python train.py --num_hidden_layers=8 --hidden_size=320 --n_experts=24 --experts_per_token=1 --d_expert=656 --d_shared_expert=0 --hidden_act="swiglu" --moe_layers=[1, 2, 3, 4, 5, 6, 7] --router_score="softmax" --normalize_top_k=false --routed_scale=7.1 --balance_loss=0.0194 --balance_bias=false --init_std_router=0.0314 --lr_router=0.00136 --num_attention_heads=5 --num_key_value_heads=1 --head_dim=64 --vocab_size=4096 --norm="rmsnorm" --norm_place="pre" --norm_eps=1e-05 --positions="rope" --rope_theta=10000.0 --rope_fraction=1.0 --qk_norm=true --attn_scale=0.125 --tie_word_embeddings=false --parallel_block=false --init="normal" --init_std_qkv=0.025 --init_std_o=0.0 --init_std_up=0.025 --init_std_down=0.0 --optimizer="soap_variant" --learning_rate=0.0027 --beta1=0.95 --beta2=0.99 --weight_decay=0.041 --lr_head=0.00924 --warmup_steps=77 --schedule="wsd" --decay_fraction=0.605 --decay_shape="sqrt" --final_lr_fraction=0.0 --batch_tokens=131072 --max_seq_len=256 --doc_mask=true --train_tokens=1157000000 --max_steps=8828 --dataset="wikipedia_en"
Below are experts of layer 4 (counted from 0) of a mixture-of-experts language model. Rows are named router (the router's row for the expert), gate (a neuron's input weights, with its number), up (a neuron's input weights, with its number) and show model dimensions 40-79. Each number is 128 + 24 x the weight over its row's rms, rounded and kept within 0 to 255.
After each expert's rows: a language model's description of what the expert responds to. This comes from a sample of Wikipedia text that the model never trained on.

# expert 12
router [108 104 111 127 157  86 125 161 124 177 111  75 115 107 103 110 133  64 122 100 151 118 116 126 103 145 148 120 164 158 109 129 134  63  97 165 144 150 147 168]
gate0 [ 96 152 113 138 136 152 147 110 138 115 115 184 138 170  99 147  81 137 149 117 115 107 164 124  85 109 167 129 145 180 137 108 144 127 122 128 119 131 110  84]
up0 [160  74 125 124 106 156 142 117 133 132 159 132 132 166 159 129 142 132  75 150 160 146 113 187 165  90 113 118 129 135 125 132  94 138 103 102 162 142 125 123]
gate1 [148 117 143 118 115 109 153 128 129 133 130 143 148 147  91 111 117 144 125 115 152 138  86 113 118 127 156 118 119 159 145 122 144 146 104 180 133 111 132 127]
up1 [139 128 136 169 142 142 136 152 104  59 127 111 128 165 146 163 180 133 104 159 118 121 104 128 139 116 141 139 156 149 131 121 148 122 124 139  98 143 165 123]
gate2 [119 101 136 121 148 117 150 153 138 137 132 107 124 120 125 130 126 132 138 163 162 115 110 159 114 149 178 143 134 130 140 142 141  81 129 167 140 131 153 147]
up2 [144 111 128 142 123 122 132 195 108 164 120 148 127 130 187 145  84 122  73 122 112 130 102 140 144 114 144 144 121 143 111 151 141 162 124 132  76 155 141 177]
Description: The preposition for and the piece for inside words (Wilberforce, henceforward), plus other prepositions like of and at, and pieces like trop, Mor.

# expert 2
router [ 89 115 107 152  99 128 135  94 106 126 147 147 123 119 140 155 144 100 162 158 150 104 140 176 152 151 110 147  91 116 125 117 113 118 106 186 142 112 147  81]
gate0 [ 76 104 104 137 113 159 152 153 178 163 156 158 179 111 126 118 132 116 125 149 133 129 140  99 113 131 138 119 125 145 168 176 178 128  84 133 130 108 158 130]
up0 [113 108 129 134 158 133 114 120 109 106 145  91  67 145 150  99  80 127 130 122 116 124 103 153 117 151 144  90 128 155  97 118  70 142 107 135 139 132 122 125]
gate1 [120 138 138 114 107 114 170  97 104 149 130 100  91 100 141 130 107 126 169 140 182  78 125 170 165 115 115 151  97 104 136 119 144 143 102 141 136 110  84  88]
up1 [146 149 119 147 128 106  97 100 112 160 141  78 125 113 117 146  96 152 128 139 160  75 133 117 143 149 115 150 152 171 101 150 132 128 123 107 116 178 110 160]
gate2 [150 121  86 173  98  84 154 146 121 142 169 154  99 127 109 139  96 121 126  97 181  87 127  78 139 149 149 104 105 121  76 118 120 133 131 119 125 122 115 129]
up2 [ 94  98 143 128 118 111 147 142 134 149 137 118 119 111 142 124 114  91 121 149 136  97 127 134  97 173 123 159 117 119 120 115 118 129 171  97 108 152 148 103]
Description: Punctuation joining words or starting list items, such as hyphens in compounds (COVID-19, first-team), en dashes, and colons after field labels.

# expert 8
router [145 155 132 138 142 140 103 117 130 154 133 133 120 159  76 146 111  91 131 119 124 138 134 131 135 130 126  88 112 138 176 101 134 127 115 117 110  96 129 116]
gate0 [145 157 115 121 137  86 116 131 131 136 133 143 127 131 108 105 125  97 121 114 154 157 132 190 139 146 141 121 149 142 110 137 114 118  82 113  95 124 152 119]
up0 [ 93  95 121 178 167 151  86 132 171 109 130 107 120 128 101 139 143 110 103 129 126 139 133 110  72 106 149 138 155 145 170 139  96 113 133 123 125 154 157 107]
gate1 [144 116 114 122  86 106  77 103 201 138 131 125 122 105 144 150  87 141 107  95  79 152 130 123 124  99 129 133 103 148 138 165  96  74 100 156 117  99 145 131]
up1 [176 108 189 135 128 162  54 145 170 132 131 158 104  94  91 147 145 147 137 111 135 111 140 177 143 117 166 126 125  80 131 135 131  84 168 118 109 146 134 114]
gate2 [146 139 129 137 108 145 104 108 112 127 175 155 117  96 105 123 140  88 129 132 154 133 114 110 116 114 118 131 144 168 138 127 141  96 121 106 131 147 131 150]
up2 [157 131 152 131  96 125  96 143 122 104 108 135 113  94 121 103 151 138 111 124 115 141 122 124  76 114 165 138 133 113 136 140 151 176 128 109 129 127 145 136]
Description: Word-initial B and J, plus word pieces in biological classification lists (Phylum: Mollusca, Cnidaria), and pieces like end, imp, inc.

# expert 3
router [165 137 129 158 150 137 148 131 171  85 167 150  88 129 136 162 155 163 147 176 130 145 160 110 130 127 137 120 154 160 144 123 103 130 129 138 128 135 133 114]
gate0 [130 144 129  98 129 110 157 128  83 135  91  82 104  82 176 118 129 143 167 113 134 158 153 101 146 117 136 135 157  98 118 105 134  66 157 116 112 136 138 168]
up0 [155 111 105 164  92 126 111  92  92 123 113 108 117 127 139 112  85 108 105  73 141 111 114 129 107 108 161 113 125 130 128 140 122 133 118 130 142  90  78 118]
gate1 [118 112 130 132 106 160  99 147 191 157 125 125 171 114 101 162 142 164 156 130 138  92  74 105  97  85 140  88 131 116 149 122 147 119 101 156 130 118 127  98]
up1 [ 77 124 109 114 115 107 139 111 138 164 127 112 160 141 129 120  79 122 142 135 125 113 148 134 154 142 194 138 120 162 102 120 145 131 163 149 138 124 122 115]
gate2 [104  99 108 131 142 134 127 110 118 168 103 124 147 102  97 120 149 110 109 125 138 129 104  88  82 134 129 129 140 153 181 166 134 115 167 142 126 114 107 142]
up2 [143 140 159 123 128 133 103 108  86 109 117 137 144 122 137 154 186 116 141 156 109 153  97 149 135 182 143 102 105 125 118 122 140 136 141 171 140 156 130 100]
Description: Word-final pieces completing common nouns and adjectives in prose, like -ment, -ation, -ity, -ance, plus the article "a" before nouns.

# expert 21
router [129 152 165 131 109 148 163 139 132 139 157 163 124 111 123 169 135  86 118 117 108 104 139  93 138 136 117 173 169 165  96  92 114 130 107  77 121 134 155  94]
gate0 [165 176 132 119 162 100 147 147 121 133 112 131 123 124 128 149 101 134 131 152 112 139 166 173  85 130 115 131 138 117 147 144 127 156 121 146 120 153 136 131]
up0 [130  85 111 144 103 132 140 132 140  96 138 123 128 104 147 118 156  92  70 121 144 109 117 130 134 141 140 145 133  89 151 155 127 151 119  93 121 108 112 109]
gate1 [142 132 128 122 127 135 118 145 128 128 130  88 160 109 187 153 163 145 129 152  79 115 158 127 120 103 145 146  97 138 134 152 130 109  92 139 115 135 152 110]
up1 [136 148  63 110 133 144 134 130  97 112 142 124  91 156  83 162 121 164 153 126 110 144 137 148 157 159 122 116 149 112 136 109 122 120 152 146 159 164 172 143]
gate2 [127 147 148 137 140 131 142 125 133 131 138 156 116 145 150 172  92 149 131 117 131 104 137 157 109 119 130 147 143 107 141 133  99 102 184  34 167 141 155 135]
up2 [155 167 135  85 116  95 143 122 101 104 143 123 148 138 112 123  92 127 144 133 158 145 187 144 129 125  93 157 118 140 107 131 165 140 128 108 146 129 116 169]
Description: Initial L, G and l pieces starting words and names, especially the "L" losses column in standings tables and game results, plus all, many.

# expert 14
router [110  93  58 130 137 153 121  94 191  78 136 145 172 151  87 140  98 152 117 156 139 127 130 140 129 104 156 116 100 150  88 166 119 144  95 130 103 117 126 128]
gate0 [ 98 132 143 134 125 140 105  85 117  97 116 118 145 159 129 133 102 125 134 139 121 131 126 139 114 116 137 111 105 145 117 100 112 156 148 177 117  97 130 139]
up0 [137 151 117 122  86 144 121 137 114 111 108 127 124 123  96 130 158 135 125 122 161 142 114 127 164 141 145 127 118 140 133 136 148 114 101 113 150 162 126 101]
gate1 [120 125 133 146 126  77 101 128 141 141  99 151 153 187 118 173 131  93 130 103 124 123 175 139 115 102 129 170 135 111 151 155 151 114 103 123 157 155 131 136]
up1 [102 133 128 127 186 129 131 111 101 128 121 125 106 120 152 138 120 140 126 151 142  92 158 158 118  90 145 153 161 133 102 131 121 190 147  76 133 121 119 135]
gate2 [125 106 157 133 144  83 105 105 140 123 107  76  73 138 152 150 111 135 109 133 122 125 127 133 100 120 142 111 101 158  95  86 115 122 166  95 157 146 119 127]
up2 [105 129 142 159 110 140 118 135 130 126 120 152 118 116 126 142 123 118  83 122 118 146  76 119 168 140 126 119 119  77  86 102 101 123 174 127 126 170 107 138]
Description: Opening stems awaiting endings, often after G, such as Con, Reg, Gu, form, div, isc in Discord, divorce, Labor.

# expert 17
router [144 141 133 158 126  98 145 123  94 164 102 112 175 137 115 128  92 151 136  74 133 104 152 146  87 124 158 153  88  66 164 155 130 112 139 132 108 106 152 116]
gate0 [127 163 115 105 116 128 149 140 179 137 137 133 100 176 162 131 127 130 145 163 140 124 122 171 119 163 131 123 103 156 143 125 139 130 132 125 155 161 153 137]
up0 [124 108 131 143 123 140 143  83 139 102 153 137 128 150 114 132 178 144 109 143 109 117 147 124 134 137 124 132 170 125 126 160 121 109 135 129 154 140 154 117]
gate1 [112 121 124 133 115  95  90 135  95 118 150 171 138 104  95 128 134 162 123 113 168 124  83 159  82 139 134  89 153  70 167  91  82 178 124 183 158  77 152 136]
up1 [122 120 145 134 155 173 140  89  96 120 138 130  98 104 120  95 147 123 127 135 166 120 146 142 136 153 119 129 148 106 162 126 126 185 120 150  98  86 106 136]
gate2 [132 116  95 107 142 114 110 111 157 125 144 187 135 100 131 164 128 115 126 111 164 138 146  92  92  92 128 132  89 109 143 104  95 160 138 160 157 180 154 117]
up2 [138 119 115 104 158  98 127 144 155 123 141 163  90 140 126 145 137 120 137 156 119 112 130  93 133 127 100 132 108 138 102 138  92 151 153 148  87 154 184  88]
Description: Function words linking clauses, above all "to", also of, and, with, through, into, would, could, usually before the, be, a.

# expert 11
router [119 137 118 120 174 158  99 160 112 104 197 131 120 124 137 106 133 147 176 145 177 133 126 135 108  83 154 134 125 124 113 146 102 156 164 128 121 142  83 147]
gate0 [192 127 158 107 129 133 112 129 119  96 136 130 102 116  96  92 185 149 115 137  97 123 123  99  88 118 116 117  94 117 113 165  86 158 150 132 130 126 132 163]
up0 [127 104 112 133 167 122 100 136 160 131 120 129  85 150 140 147 129 116 124 132 141 188 115 143 146 132 153  66 132 101 145 131 127 135 120 103 136 107 145 126]
gate1 [154  94 114 141 134  81 155  88 159 132 131 133 103 143 151 106  97 113 102 143 141 138 105  99 123 120 163 132 159  99 108 145 121 132 108 175 103 109 148 148]
up1 [117 165 119 102 130 135 137 175 116  91  97 146 139 133  81 109 135  97 143 127 108  65 126 142 132 170  72 127 112 134 160 116 128 162 158  96 120  72  92 154]
gate2 [128 127 116 140 136 109  99 130  67 167 154 121 119 105 126  91  96 127 148  79 131 133 147 134 178 138  92 138 144  86 107 167  93 178 162 139 133 156 133 111]
up2 [178 136  77  92 125 126 176 129 142 119 112 152 153 135 135 158 142 106 109 119 140 117 133 145 110  90 140 139 101 142 133 131 164  61 133 120 110 142 122 131]
Description: Single-vowel pieces, mostly "a" or "o", right after an initial C or c or within names (C-a-ernarvon, Teres-a), plus Ma, La, out.

# expert 0
router [132 172 108 123 105 119  80 134 117 122  73 119 141 126 126  97 139 148 143 140 156  99 116 126 136 128 100 129 116  95  89 147 162 153 137 148 132 130 109 108]
gate4 [104 134 107 114 137 141  83 169 115 137 103 151  99  99 126  81 126 125 158 172 138 138 139 160 121 147 131 152 134 136 108 177 154 135  80 154 122 117 129  78]
up4 [125 147 126 110 119 149  97  96 107 109 104 157 140 139 131 123 121 116  79  94 102 130 155 123 140 151 128  94 152 110 176  91 161 151 125 163 148  86 129 144]
gate5 [161 121 158 126  63 110  95 121 142 129 126 142 108 128 109  70 179 115 133 161 134 135  88 121  85 132 117 171  96 128 141 162 115 110 116 149 141 111 124 118]
up5 [ 92 134 145 144  82 134 152  89 142 136 110 109 168 150 115 148 101 138 147 122 157 166 164 171 159 124 120 178  92 111 126 146 109  93 132 119  99 160 115 126]
gate6 [172 118 139 169 130 128 108 127 170  95 124 107  92 103 123 133 129 145  90 152 103  90  97 140 147 123 153  91 142 141 138 127 173 132 146 152 106  97 123 111]
up6 [ 82 118 129 117 134 115 182 106 119 109 142 197 100 157 119 105 104 122 158  93 104 142  94 157 160  75 137 129 190 123 107 180 116 106 148 133 171 150 111 132]
Description: Early pieces of proper names and place names, often after Al or Ar, such as Al-ad-din, Al-k-maar, New, East, West.

# expert 16
router [186 133 174 104 125 145 122 121 106 114 144 126 115  87 181 137 118 124 125  89 102 121 138 135 149 137  98 179 134 174 108 131 106 130 168 123 121 155 135 152]
gate0 [156 140 146 113 131 133 107 122 131  91  94 100 136  96 121 125 160 110 122 136 113 148 151 144 117 174 148 121  97 125 107 142 177 144 148  88  95 145 109 135]
up0 [104  90 153 175  97 182 165  76 139 140 133 138 127 158 124 138 109  98 141 143 109 151 151 126 134 140 125 124 148 138  87 148 103  91 120 164 113 129 134 101]
gate1 [152 151 130 107 131 131 119 128 134 161 154 134 126 108 123  93 120 109  82 133 158 147  67 139 112 135 125 159 125  81  86 144  94 133 150 149 125 166 158 138]
up1 [137 149 161 176  98 127 128 208  84  95  98 153  81 173 109 130 141 100 102 124  82 125 144 113 145 132 170 117 128 128 106 146 127 148 146 139 131 114 114 103]
gate2 [162 135 107 126 121 113 106 139 128 138 126 129 152 128 128 147 131 141 165 150 128 123 131 131  65 155 136 177 126 136 159  78 146 103 107 138 137 116 168 163]
up2 [151 159 145 159 148 134 144  99 124 123 154 137 145 132  72 146 113 137 110 124 138 141 133 120 113  97 119 131 133 144 141 136 136 136 162 149 146 146 142 119]
Description: Final letters like t, te, ne of names and words, the word one, War after World, and cl starting clarified, climbers, cloud.

# expert 10
router [138 118 145 123 115 113 134 112 124 157  76 166 123 112 159 137 155 156 132 152 117 166 146 146 127 132 100 109 147 108 143 101  93 111 122 175 140 116 135 147]
gate0 [139 172 124  95 119 157 112 161 110 137  88 167 119 125 152 150 128 110 169  63 129 115 108 152 159  90 146 152  94 114 136 162 121 133 151 136 130 140 124 118]
up0 [124 113 113 152 197 126 108 156 152 121 157  95 128 158  87 107 116  83  84 159 133 142 111 106 145 173  98 111 125 145  78 138 100 143 113 138 137 129 120 155]
gate1 [113 126 144 108 130 129 118 113 101 147 138 114 140 110 167 139 115 125 152 140 114 156  88 134 102 148 110 120 150 131 103 138 139  86 134 174 156  80 140 119]
up1 [158 156 123 154 122 113 109 130  78 121 149 130 144 108 135 146 112 120 136 131 155 100 115 114  92 159 131 116 131 169 159 133 121 147 155 120 148  89 127  91]
gate2 [120  99 114  97 140 136 128 123 122 112 118 102 130 138  87 111 104 115 134 124 118 132 113 177 119 141 117 106  96 187 106  94 170 115 128 157 136  92  84 153]
up2 [105 145 128 148 151 123 162  85 136 105 176 105 102 144 136 145 134 134  74 124 146 137 102 108 128 137 120 110 119 128 122 122  96 144  99 106 116 128 137  82]
Description: Pipe separators in wiki tables, == heading markers, semicolons, and capital A starting a word after a hyphen or quote, as in Single-A.

# expert 19
router [149 120  97 121 122 141 141 129 137  82  86 124 150 139  63 110 135 177  85 145 124 138 119 114 127 148 127 128 119 126  77 136 106 143 170 106 116 141 101 159]
gate4 [141 171 125 152 122 113  94 180 145 154 122 102 141 113 146 126 138 124 171 149 136 106 174 105 112 144  93 126 143 147 102 155 126 148 160 102 130 165 149 133]
up4 [167  99 134 136 150 107 133 106 161 128 100 164 114 143 136 110 121 121  93 141 110  86 146 124 103 123 161 124 150 120 171 164 132 124 108 146 140 114 128 102]
gate5 [116  90 131 161 134 137 105 138 188 120 144  94 106  91 161 148 140 123 119 149 119 102 117 149 141 121 111 141 128 169 101  88 122 133 159 167 111 134 104 128]
up5 [112  83 146 140 153 137 112 136 180 140 108 115 149 119 142 126 161 117 106 175 116 150 112  93 126 137 139 144 180  96 132 149 131 139 140 108 118 134 115  65]
gate6 [124 138 152 162 106 135 119 135 150 129 162  90  70 141 127  92 101 119 124 125 108 104 122 155 120 154 107 102 142 151 136 122 122  87 167 129 130 154 116 151]
up6 [117 112 115 145 120 125 145 119 146 104 125 116 111 131 134 157 117 114  91 111 150 124 180 114 184 107 109  99 120 125 145 166 138 146 136 103  85 155 100  90]
Description: Pieces like iss, ss, all, ann, ll inside names (Th-iss-en, Em-iss-ions), plus up, All, Total and pronouns He, we, us, him.

# expert 20
router [124 106 101 112 117 147 135 107 120 154 134 163 158  89 153 145 161 129 128 160 109  96 117 144 136 119 133 142 137  91 126 162 112 103 130 118 123 152 131 130]
gate0 [111 147 161 108 148 140 108 173 112 110  97 179 123  97 112 128  94 104 156 124 140  91 140 140 130 153 169 150 111 109 135 166 179  91 106 120 118 159 100 133]
up0 [208 116  76  98 148 141 138 104 149 119 137 141 118 134  99 154 145 126  88 126 112 133  84  78 166 121 124 116 145  83 126 109 136 139 124 177 127 141 141 139]
gate1 [121  99 113 156 176 158 125 132 125 134 133 118 117 112 120 138 126 139 139  98 148 120 113 106 126 145 102  77 137 151 117 150 120 168 117 110 155 134 154 119]
up1 [108 167 125 137  98 131 140 122 127 129 124 142 160 120  92 140 135  98  76 114 109 141 138 131 175 156 129 103  90 128 146 128 126 159 153 141 120 112  90 157]
gate2 [129 154  93  93 160 115 106 164 172 146 163 113  97 156 105 131  92 125  97  97 115 136 160 136 125 131 143 109 119 152 136 112 132 154 173 150 136 125 130 120]
up2 [ 83 142 133  83 140  93 153 133 172 139 143 137 136 110 129 188 133 112 138 136 145 165 118 162 183 136 155  97 118 116 120 136 157 156 118 102 114 178 140 136]
Description: Plural or verb endings s, es, ers, ies, ions, ings at word end, plus s inside names like Barksdale, Graafschap.

# expert 7
router [115 105 112 120  94 163 162 135 116 139 123 122 131 156 152 143 106 140 102  87 169 174 139 135 132 107  89  76 137  72  87 129 135 139 123 128 109 110 114 140]
gate0 [118  98 106 116 141  88 121 136 131  87 100 176 123 120 140 128 118 149 152 136 105 124  91 169 120  83 113  83 117 140 114 159 122  81 150 109 133 134 159 110]
up0 [118 152 116 176 119 106 142 111 130 132 100  89 135 149 134 154 108 150  98 137  97 107 114  88 163 142 125 128 147 135 108 117 109 106  96 144 146 116 126 136]
gate1 [143  98 152 175 179 150 147 130  89  84 127  63 112 156 147 118 120 125 137 173 145 107 112 147  82 107 121 154 149 162 125 116 145 112  83 132 152 143  98 181]
up1 [162  67  84 133 142 109 145 124 113 142 139 105 101 117 132 130 120 135 147 129 164 139 147 120 149 136 113 108 126 122 178 134 136 123 113 149 118 127 108 151]
gate2 [120 135  93 158 118 149 149  98 139 107 128 148 153 145 160 174 159 117  98 126 139 165 161 149  91 154 151 142 132 117 143 130 108 123 177 141 119 140 141 127]
up2 [106 141 148 111 169 149  83 145 147 156 159 103  62 107 135  52 147 115 146 169 103 135  82 152 106 127 169 117 158 131 117 131 146 133  92  56 107 106 124 172]
Description: Inner word pieces like am, ev, im, om in names and rare words (Syc-am-ore, Fl-am-enco, Vasud-ev-an), plus words like same, best, Me.

# expert 5
router [122 120 161 106 151  80 138 123 124 145 158 125  89  96 133 112 113  88 149 131 122 105 135 123  91 140 165  80 105 129 177  98 138 117 128  85 135  93 123 114]
gate4 [118 125 131 111 124 107  99 155 113 137 142 173  85  96 112 136 158 129 147  96 131 127  94 130 111 182 123 170 146 182 149  90 166 142 102  94 109  93 133 108]
up4 [126 129 151 101 147 106 141 112 149 112 174 145 101 134  94  94 131 112 142 132 120 187  91 129 153  98 129 136 155 126 111 180 116 150 155 136 144  97 163 102]
gate5 [ 92 117 127 117 179 115 160  97 142 121 156 125 146 128 148 169 130 130 115 117 143 137 161 114 125 123 142 106 158 186 132 129  83 114 111 190 148 140 140 113]
up5 [139  91 129 102 139 140 113 142  89 144  93 121  77 122 124 111 116 124 174 104 148  90 141 142  80  81 136 144 140 132 170 146 153 144 117 102 135 147 124 148]
gate6 [100 102 104 149 103  90 102 120 119 132 165 154 146 166 138 138 149 141 111 121 107 139 111 123 122 110 155 150 101 156 131  99 106 136 117 164 147 132 101 132]
up6 [142  88  89 106 126 102 121 145 142 134 126 130 156  87 125 142 126 132  78 153 134 106 135 131 123 130 117 126  97 159 138 143 127 124 149 141 149 101  90 100]
Description: Spaces, digits and units in coordinates, time zones and table cells (37°09′25″N, "316 m"), plus word pieces like C-ent-ral, im-perial, sur-vey.

# expert 9
router [140 158 163 101 108 111 115 101 152 139 132 110 138 125 163 153 155 158 115 178  90  92 150 146 145 110 142 102 140 127 113 107 113 137 135 113 128 152 143 103]
gate4 [141 135 129 151 121 118 129 119  91 122 128 131 109 107  89 133 148  86  94 119  95 128  94 192  97 122  99 170 152 112  90 119 113 127 115 124 173 147 120  90]
up4 [164 186 136 155  76 119 147 124 119 127  83 109 128 128 207 133  72 133 163 141 114 128 158 125 115 135 125 141 145 106 128 111 125 151 155 125 137  92 149 173]
gate5 [ 85 132  99 154  80 111 136 114  90 128 110 151 115 149 168 192 154 141 132 102 131  97 154 178 108 145 139 117 115 129 130 130 128 106 129 124 149 113 171 121]
up5 [122 125 103 120 122 147 161 104 134 122 138 159 101 112  85 139 152 116 113  81  82 170 155 127 137 136 148 150 135 131 136 153 109 121 104 132 169 100 146 108]
gate6 [145 162 151 178 117 132 115 193  93 105 150 180 140 133 137 157 136  95 119 111 112 109 143 135 133 122 116 135 174 104 127 155 108 143 131 140 112 138 142 121]
up6 [139 150 117 162  84 116  92 117 111 124 124 109 150 135  81 108 128 156 123 141 150 130 134 122 115 142 114 183 156 103 107 147 129 124  98 106 133 135 114 118]
Description: Sports writing: team, League, Cup, club, season, "bas" in baseman and bases, and scores or club names in match results.

# expert 18
router [ 89  91 147 152 188 111 150 134 149  86 123 119 104 169 118 101 127  68 130 106 117 136 141  80 146 126 136 143 108 132 110 134 150 149 146 117 114 149  92 113]
gate0 [169 101 118 128 119 116 125  71 106 108 148 132 122 121 104 126 123 107 139 173 137 112 154 129 119 129 210 177 126 115 123 152 160  97 129 154 106 101 132  91]
up0 [160 143 111 150 127 114 146 140 125 111 106 166 137 122 143 144 140 143 161 138 124  81 114 125 156 101 166 104 151 122 132 122 143 119 144 164 135 126 143 127]
gate1 [142  97 139 122 126 128 150 152 153 152 121 117  94 104 125 120 137 136 136 170 107 128 141 117 136 131 158 115 117 137 131 105 125 129 135  96 137 118 101 121]
up1 [ 88 168 119 106 110 143 141 144  93 111 126 139 180 139 114 126 120 144  89 102 100 124 161  82 113 129 142 145 132 157  95 129 100 150 155 126 118  99 115 126]
gate2 [120 151 101 145 149 125 153  92 124 155 122 106 111 147 172 107 130 117 122 183  90 110 133 118 165 161 125 141 139 144 123 125 123 133 124 133 182  84  96 125]
up2 [134 120 104 122 167 139 106 133 109 142 154 108 109 130 137  91 133 122 114 131  81 161 129 142 151  82 139 112 122  99 139 164 134 116 109 138 189 142 148 151]
Description: Middle pieces of words and compound names, such as st in Bookstore, Rubinstein, Kleinstaub, ra, An in animated, and stems like work, rel.

# expert 6
router [145 146  90 117  79 162 119 107 124 121  91 183 131 134 133 145 143 121 115 126 147 130  85 102 118 110 180 160 134 114  97 129 117 143  94 108 146 122 115 110]
gate0 [128 129 173 140 135 127 101 116 163 126 138 143 123 121 161 127 152 172 139 132 121 152 119 119 114 137 151 148 111 165  93 139 128 157 100 133 170 115 136 114]
up0 [164 149 129  97 117 127 135 140 142 143 144  82 128 138 109 115  86 138  67 122 117 116 119 163 111 121 136 110 140 108 111 110 178  94 168 154 128 150 171 111]
gate1 [147 155 171 132 156 175 118 151 156 136  82  90  80 141 122  82 190 139 111 136 132 118 119 140 132 169 105 142  65 147 131 104 127 126 109 137 133 104 157 137]
up1 [128 126 167 142 121 143 130 126 104 131 125 181  78 125 162 150 118 138  96 131 145 125 142 142 153 127 145 107 121 134 145 101 146 161 134 132 127 139 100 155]
gate2 [125 107 147 197 130 115 112 125 159 132  92 118 173  93 142 156  92 129 111 134 152 165 114 129 122 148 162 104 134 158  77 117 137  88 152 186 125 129 119 115]
up2 [133 113 132 149 117 105  91 117 106  88 121 126 112 115 133 188 135 147 119 160 172  87 147 113 116 149 120 144 140 112 130 119  79 120 125 143 153 101  81 111]
Description: Seconds marks ″ in map coordinates, political words like Party, election, member, President, and occupation endings like -ist, -ress, -mer.

# expert 23
router [120 120 191 121 149 142 132 125 133 103 140 142 108 125 126 149  89 133 111 144  95 142 110 140 111 108 112 156 121 194 161 111 133 153 135 117 142 144 155 173]
gate4 [127 141 146 116 173 171 106 151 151 159 106 167 149 110 149 126 104 133 146 158 115 172 118 122  99 106 188 120 127 176 170 154 131 170 121 152 111 112 136 146]
up4 [137 155 107 151 173 154 130 167 106 120 172 158 154 141 118 142 122 138 161 139 134 153  94 134 101 120 103 183 130 108 133  93 122 141 132 129 123 101 148  99]
gate5 [136 132 127 114 106 170 114 136 145 124 116 144 114 105 166 137 108 128 104 131 119 146 134 159 127 100 145 144 123 116 165 179 113 119 139 103 137 171 121 114]
up5 [162  87 121 136 148 115 169 158 125 173 159 105 153 116 132 117 193 131 106 145 126 114 111 107 140 107 112  96 146 125 103  95 144  83 128 129 105 128 150 139]
gate6 [136  95  88 124 138 112 112 138 113 110 118 109 138 124 180 175 186 142 141 143 141 117 103 136 162 120 136 132 147 109 139 117 132 129  90 137 110 142 168 150]
up6 [110 167 154 168 162 131 133 154  86 128 103 143 135 165 146 111 124  78 143 150 136 108 126 134 175 116 138 141 100  91 109 118 155 102 126 142 151 132 159 148]
Description: Word-initial H, h and St pieces (h-omeless, h-ospital, St-orey), plus res, dis, Mc prefixes, in prose and election or results tables.

# expert 1
router [195 153 104 107 116 142 151 151 121 177  75 116 113 148 128 130 111 122 129 114 108 163  92 167 134 168 109 123 138 111 170  96 138  99 182 156 135 112 185 147]
gate0 [141 115  98 108  90 121 149 126  99 169  87 101 130 206 122 122 128 103 143 112 142  89 114 111 118 164 142  93 166 126 127 122 129 121  89 124 174 140 123  91]
up0 [108 107 153 118 153  95 124 165 106  68 175 135 128  80 132 141  86 138 123 121 174 173 135 148 125  89  79 176 104 147 154 156  92 103 128 130 143 125 153 135]
gate1 [122  85 130 163 157 110 156 167 135 175 114 109 100 187 111 131 117 119 105  98 114 137 128 104 117 148 128 117 172 142 132  92 152 117 126  88 133 122 126  91]
up1 [ 76 138 124 147 126 168 136 125 135 107 132 112 149 101  73 114 151  93 112 161 107 144 127 125 129  72 117 125 102 132 127 163  72 131 124 133 135 126 145 143]
gate2 [177 160 141 132 133 150 131 129 113 117 117 136 176 162 121 150 134 167 131 153 135 149 164 127 137 140 102 137  99  84 132 147 136 138 177 140 112 166 115 129]
up2 [118 133 108 140 110  79 166 155 127 133 106 132 111 174 145  72 122 134 110 141 124 136  98 155 106 142 119 107 114 128 111 169 130 125 108 120  53 133 176 181]
Description: Line breaks ending an item in dash-prefixed infobox fields and lists, e.g. after "Province: Zeeland", before "- Area served".

# expert 22
router [ 98 114 131 150 103 106 148 120 166  99 149  93 170 154 122 146  98 168 113 105 143 119 108 162 143 143 136 132 105  75 153 186 194 109 139 145 165  97 129 136]
gate0 [164 156 116 144 143 160 119 122 139 100 122 134 135 179 144 152  93 152 138 141 140 105 132 124 107  93 115 109 131 101 144 121  91 180 157 126 132 131 133 118]
up0 [111 129 143 129 161 152 171 156  81  96 164 137 113 111 145 129 159 111 126 123 127 139 124 135 104 128 166 123 151 169 107 122 159 154 163 117 132 141 157 158]
gate1 [147 123 137 129 168 122 141 111 117 167 139 146  92 123 130 112 133 126 126 120 145 143 113 147  84 138  67 135 141 113 155 153 170 153 129 161 110 106 119 147]
up1 [146 112 121 139 158 165 116 142 143 115 130 171 167 114  91 109 132 127  87 122 112 146 172 173 135  86 128 143 123 125 145 137 104 153 151 113 159 109  79 121]
gate2 [154 106 148 114 136 132 147  73 143 122 157 143 158 135 105 106 107 136  95 106 139 117 135 199 111  77 113 126 139 121 113 167 152 124  93 153 116  79  94 148]
up2 [178 150 123 130 120 181 141 146 138 154 102 160 127 140 145  49 160 123 133 108 151 124 130 138 127 134  96 131 134 117 115 127  91 133 149 168 131 127 121  81]
Description: Inner pieces like ul, z, ig (reformulated, Zulu, scheduled), the prefixes con, co, ex, and United before States.